config.yaml
num_hidden_layers: 10
hidden_size: 320
n_experts: 128
experts_per_token: 8
d_expert: 48
d_shared_expert: 0
hidden_act: "gelu"
moe_layers: [0, 1, 2, 3, 4, 5, 6, 7, 8, 9]
n_empty_slots: 32
router_score: "softmax"
normalize_top_k: true
routed_scale: 1.0
balance_loss: 0.00511
balance_bias: false
router_cosine_scale: 20.0
router_bias: true
init_std_router: 0.0106
lr_router: 0.00057
vocab_size: 16384
norm: "layernorm"
norm_eps: 1e-05
tie_word_embeddings: true
optimizer: "ademamix"
learning_rate: 0.000343
beta1: 0.9
batch_tokens: 65536
max_seq_len: 512
train_tokens: 242800000
max_steps: 3705
dataset: "wikipedia_en"
Below are experts of layer 4 (counted from 0) of a mixture-of-experts language model. Rows are named router (the router's row for the expert), down (a neuron's output weights, with its number) and show model dimensions 160-319. Each number is 128 + 32 x the weight over its row's rms, rounded and kept within 0 to 255. Numbers have three digits each.
After each expert's rows: "raises" lists some tokens whose logits its average output raises strongly, later layers aside. This comes from a sample of Wikipedia text that the model never trained on.

# expert 81
router:147100145051155134129069131136076142163105173141135139110112146165187182179128080191156191178194138092077160145167126162129058138130116129105132137122110161140122119140106123077137157139166166120078166215085125084144111084129154091091064154112129123074135106194087096114129100113179100128091126120126132113117104059070124119188169120084134066128114147081086181140119163152126156090110079145124129125131153085098062068157131123121094192114107139163123064112173137144091121102164157
down0:091115151161123117106193108130134153085167077158144081102158153129198099119087139099174130153200160137103127111072145097120153119142102062173101092147120118128128102084136148103105088052102140147125132108167114197153139129139092135136082111103170159164108101144122116184126118171129132126142183119154200184127082135129077144155159141205154165134131180167173055180141096128083148113114139123147107184113187124123142129121144154077117115136159096081149145104128071147138141213131078
down1:119117133134127186116116172103081153104125150113084128110115140168137157130094133158147077146110140092093174165155152112131150115103117025130159108104157139131123124133095146086082147109120153129115086118059140123196082100154174111115149151137132128121138125173207116152150138114127124086105097139165073107168136168132113165154097079100130148155139106141126154171154083096152168165162183098107131105172093116078086188083080162103111091178132113127120117125114139173146143197169100
down2:142176158154111157153158116141062177113147153097121171173135117143125125158084183136152165076082159149126086174116126098167135154114135100144170162097116178159149131107124138129137151078091115123157120130089114076127172104078144181121178096102107151158120161142122145097090112163085144119159116111139072105117127143138145157059039153113137120137076065080171071151147106151133104193123157126121099092159110157174202125104074061053137091140123098162098127167104135144112113057114162
down3:164132104136183138111152055106162095110097106156129148191084133112136139129205109132135109098124106121122062133110124085124102130112135128123089130180184132131102110164121159153146129136108159126151110117086149117107114117063119116099117176178176113156165109105145061131085145112080140122167135116119111136105095162170185154125164116099099126134128151134081116084217107139096074121105043136171154163133091113118119187154149070126139144046115147060175149133112125148180108168110110
down4:139111125135153078090169087111143041103058123172112115097098114096167139062102101144155160179122131149116125127119087059139080190091137139144156127161111130138115158124166145099153112119152149160075094111136126153119061128134108141083109165157185114114194122157101067167115168156078163139120168153162158086111143131168152148171179136122131067105135155105135152117125128133099128141070055164124178146124114123130151165129204104099096203134097099169150107156157127151147137129117111
raises: "\n\n", "\n", "with"

# expert 75
router:110176106090097156139119118096113085133111160101102118089109171152150124132151132200133157106124116147136152137116086169164172112177090186123139136097146178164190135099132082186141175119084103139128144096070131099147054089152125146161075076185158152091107126122100086098100148108058107157124124111126072074117205045118160162112111108128150104174113147161099147141149102128148127114096101099135167127105173154141121170114084072124145164131175087187164160185103115143114172112131169
down0:128115074104101155113194138093134141112149173104158118133098111118120078169153182135124126156118133106177102138064158137116068191162151106110190131147134157155138182087137143102181128094068120150075157091137129136115155074140122117096126116076063133094145084111070141110091115147130140175133145117148103119176149172135124141151111105121063112146143140097117183158127177148112095145086127179115146146084023121090213152102119107111107092110175153130117124139079123129150124068096117
down1:086065173133138072130206115097164147074180174108100067129100108131080128163114115112189083160126173132156126147098147147115110100167128138144126111112111149119131152134104128142156109144129085095057106169127100163155163125082163173135160138087052119113133135175128130111118129100152077146119126137161093145180179179151126143166124086077111126093109094160105122131149150181105139124119164139098122152170062171122145150101130104110120120127199162171055152138137107121164125090067128
down2:136120126187182143139146161061124177030138117117153095162128110172112164078055122121151092191157116148108138095167136128107095131077140104146145113115091107113113146143103147095159151162164131162093115115191110124115134155115163150153142138138183130185134093134154127120121126142095048045152116135141156101120129138127111124180105111129150136142136117203133171176093102145110176141154173091098147149124118189070066140062125117110128145148126117131099097118147145109154141100166124
down3:133133189095041153114123122095096192070136112118096187147111105113145118121160130132131135114068120179144182115140079127144138140120166090107160129206171134103155134152096155147098070100136170170138149080101182070097108143131120098110113101200118123106093091116109088137096105156145149195094090086172146144074201133116187202140111180089113122124163147172108137122089114112156045113060109169204165119110121086175134040060122130078110166127129113131160163155132204141132104091137154
down4:127100164135149119116163150132075134057178164104140050102116098092055146182097069151206116159106164126130134089175132128138122136144100180108165143150088192112145174098115154136078116126128136184112149136149114102128159079120101184153118136118068135158139114154128097109146100114112078161156173115104144141136166161119078174178129124042114175111115112120062122196118094144145107120148152119104088165121073151157145154126163067142152144145176133144096128187126147095083155111067123
raises: "Region ", "Sy", "Europe"

# expert 121
router:133113147092097114099107120110092182118125171092141157083122142100134129112138059107098128152129141146125136161103126196147095168060170152164161145138133197060134123090141081111054114083131105142094139150179159110174093127164127101112102193119160131149140088085126105089139127140139167154127152122093178108168136079137106135160163151123109096137158086119132080164176148165187115118119119121097127143144248102159125141088128065106150152129170118145137169102121119082150037133124168
down0:082107158104133122108109136133159146170161114119100156073152174080112132148129167113080071195154162139140098165018110130135117109123114142067116093073122170090160154177118167095109136157167161156131077161106140134084086122115130102102157123131105127150153101161208126154161160179121128170156116128092175183098172089141094115150089119143112176150154178178096122111106154126084129141127102075125121150129074133151112165162046140136104119098133166168068146107139095084195098149192131
down1:111177137109181152133154089104141108193114193159127111141134130107123106107063036150206139105131123192143115142159152163130114103116178182147175148177117191160099148139158109136102134079109162101103147114180125142090118145127133071106107169045076109163154101112155095145094125145092105131196097158112186163155088108101051115146191072140086084145178155160146140139130144105158134091151143134146129103124145123108105127103144116095166141160138062135112097196122118110133146101071144
down2:132113122159129157099085157167111140110121096110144130150133173171133116066119127152120169184164137135122129115110144126165139148129125086180092130193135072124119099196134136132156104179096082145175116130111155155114121151106175081116119126141161108126089160126108095147153118107104106117136138180173105123158208103149072150107094134112120146120169141149118080158100068119159122190162147099104131129100108119118138117150092074055138134173051125122143098113148167070124107136202099
down3:134056114137082142132099091133141147130138071062144117173072085149112221148112087106117174120170132161144175053158143107122141157211144131133128152074150116134116054081125098194130156175165113147085105129128132082137155107133135144173067136210152149098069128149107140110183133098205095134079186139120109083126123154161190153107055134091137119111061077110109128074152152100121125119081139203130095097097180134092058098123141169072126107178083122092136127152104146187095179102164140
down4:093172141147113106139128139171130156162183157156148086129155076107118127073141100067139146100149088113206205109152143084155185182192160173111152150108144140119127118131137132138122144163147177139188115116121135091166145163135123144133097136116071123159138141143151053132107134127096133122096128206143134058124150133145170069113129142127073086080149131178113130125127069114088121145076143127170141104127125163052115127121122129168090135149158139145162139123136108156072165127072112
raises: "%) ", "Irish ", "COVID"

# expert 77
router:099128118152101122164127140135166129105116155123133112153154082091139109158102160061126126126049127130184148105057164140133171130198170129100199159120157130154189133044143085124089130123165148102130128118158182106186114119119116109160127125177139090099127118154165098116126058129082150135089138152121135144122131160144106098123130083153173141093104139174094113169100146059143166117080139022176115125085086155120108138134117118137114148148136159103134097091074101141170136128075116
down0:132141140126091169106137134133158086108041126140132158153112121209082096130089120106130143163061118135120128134084090106105101191115078153131163134145110183159134086150091123132038112166106154087100096107147105093171085117123123128124180144111132129048177148155153112183176153115158064075200115127148122167093088170079094109134119108110104069106165075163128132167098120133151143177127202072098146147169091119146132142104128096127155118151127110130094147106098166120096123148179117
down1:135143138088148102132069154117141091169087077183137098120161179113110143095152172172125120140123100119110094087152078145186067122163128109155115133158159129151137166119136169107200134168084134162116094135096167175139083167160168146154122133180171112112080171106166111093056161075149138122131148089075130154115119073069132127135115138108102168114144109175096139154169080052130100121179102142120164140107077066107129107084073139154090156168176141130184087093179092092107150162127146
down2:126101126081141151140110139166134100097122124146135148131108100171063158111119155182128157134134160134118157155153100087102128098128073159140093106078132128055142124146112135136097133084094166125097141215117109198155136159094202111096137149124121113169162160098119115076139213129081142102086131103119098124141099155152164111111116165140131130162136146111078097104192063090121157199121099118161099148174136112152105121119089140125146099078099109125127098120164130103142129121123113
down3:114145180155144148116155155122085117177115142093170099122134131122134126149143136144120138162210116092142108118102130155154139139141175118092127137066074140125108142142150049159088124160135145126085081181127125117051140104146116102124096142115103121167096121185144110104154168120154108164154070072083154126108149124146107100130161113178110084153142123132112119070085150155152167143192103144171147139068152120131119141135154069076112114183214143120103079159120133200121133100103092
down4:124127140146168132117087178127152152204194077138158121091158148069103178111123145108087126218161124165128095145089078169158114092134169184083096059117059143112132163176118079156168141133097141169098070128111130136113152124145092169091113086147122123178115148068103122093087139114176152144131160099107116120102077113139090143167158079157104161117101116095119118057103118100118082147134147189106123135143123114181172090076169130158145082094186143104103088092142102112139133132073118
raises: "and ", "in ", "– ", "from ", "at ", "after "

# expert 43
router:133096128185129130159099131146134158123170120135124116177123122109165113157094166082091114104106146094180140126112203110086158117203124099145141169118161114090189120114099149185119102130106143091140152141114096139149079063107117088059093158151087086085164139194116138116077138164155134098128160150160122088139114147146179113085147099164151146179092108194107119097100137110088098087135170132097169152128115096132154105072130124115128145091100118102091118133095100140128103128124096
down0:078133130095151118146116144136168156156109135098141140065168131181165138134158134105078093103073143138136106136089147159180131134085093104169055111077139166170129147181127098098103129128198131157167063127086154119159128184070090146121082138122171145151119110059110064097113117152142195069119116111133120140173101116095152103184124172098171131089093109135104125150152119157094139093187080171164128134108108131170112069142107092089193144125139077141094106169149126164135087188125188
down1:170120145084091071184135097084110124152071122066156188190107153131128139135096218143143070109041147159118159118143121170073092119130107102150117157121132135208134131087146103108098120158145159111116141106155116121124150118117169058186180098164148092104085098153172162144115070131132119162206146171114116129134130135113077139063125136120114167115123124125164177127173122091141129203126178104094124134132094135096041158112110137093106131135062171093127138111112089122102140130111164
down2:158134102142076117137119140111155138122097150132173190096105141192073162100158179140169118142061130194077168117074105116133113156102138158172108091135055132134129142107153130090117087158183143152135181133183152127081099156136134178130128086116130135139080096105206150120141156113131107084135126109155135125108113146129106167130081220114156145101102090100130138120166110129135178094095131102132137082110161059115068147151088142145159124171120124112170112124152126062100136107163127
down3:127173094149097143135144112134145133142128156123140080120160106114100083086091067101076186130175107113166113120113082135087123177112112177156129146118095184140139119156099114071137060159104139118144056147144125101148131095122101185191132164159078133101136178095133086173092098119151162119123100116118110155129186046179110126123089146127111130109078128097127174136082098153068101172139092151181134150114096167116139169137168168153101112130118217086107146137123096158113140137162138
down4:101115159107099144159113110100151218105064159115109123097069121218144110100141153147131090186040121100114150128089152128120119145134151151137121122097111126196154200128161146152117154167205136110086117151138118147107099168116090108145115110115173144197107136134146091141099089102048138077095100137152095123143111093148125193126107128112142146114188073175127115168157099172101165148112107101168082086089131143139169116140114156122191155144153054182136149134105116110107104108141138
raises: "(", "and ", "[", "represent", "of "

# expert 114
router:104187060110127157119144149117148113120058152149139103089147128084191141118142047175164150122177141069149140124171122128132114068118162169091159144109122062130123157115111088129137132105145092084055140168153137128126109075078109123103119078112095140102110106088077075126169179190144120124085057154148084126171131116179152095151139159140103083085129100110111125135143139098112158178161097096119146095089101085122134183117139142101077132090103145104193149165160154152123197184117126
down0:110175160132160122149114149118125102048115136145209101171140136093061069131106119068113147141118091145117080133126119143163146146168180183094122104069097110103113131124127157117115078147137177122143170086156139153126180098136138136109098099234156132092091079177117098166106130155108148155128099069115150126103175108134187148146126119189109139090107127146061142142088167185099083079105174093149102109124127106132105119080140114160108154102126100122101125108097100094255099136168116
down1:109089135051151128095087091196076110112099143095124110160122137117098127131081136089147090123143147154126101122156145172133114106084117134164125111090111160116138077108129132144207118140142074143087143167063133170145143089181122154139130090151171122112173048179142091159057114074078196156137138112099149187127087095142140130172133136135163091061125128153188144137172155135116104111119158151098075198151154088120124131173129154169176199120098120119132160093126092125102155122093166
down2:081112144167116092123099164094114118117149128153140160139145126097163152090147082115100137173091141134091140122172130117161142071165162140117144099158091103109145088185169153145168164123132132132155078146130123062071118176153095139176127125183122133164110151177204120163123144125132077163074082069164109115091154134155158115119096147106119135124108138110103122112071151121113162172126134134132138132115126151107145155084179166192134169168100132181133135184133179161139120135151110
down3:076108135131099141157118122151148152180089130167099167132121097169177081164162199100143101104097110156125101149106116089117169126190093134076156127170075112143139147115132170117075148095154162154094118128107138086108093132157137117133094131158058144163124080144166078149161124161104152139164107158122156164040072132169130140160129186147069081137139142110081138109120101161163172154114103136164139116098074136084123160113200071160095151116180128114197114148190146123095122100122136
down4:112086126060113126115124143190076154119127108120099173121115091150156117139103092030113095154125150162183082130130134151134132166127143127195167100087135161115125097114131070130149108125119143138111096170066128105200147131183116113081119115116156131091168099116119085140106129110147178130142105095111153161145092129196122116148124123172131109121147143087166155147149098080146130101105117186117079144153080108076098140152156175152122130127086137137119161102107137111140171098083098
raises: "it ", "when ", "while ", "there ", "after ", "the "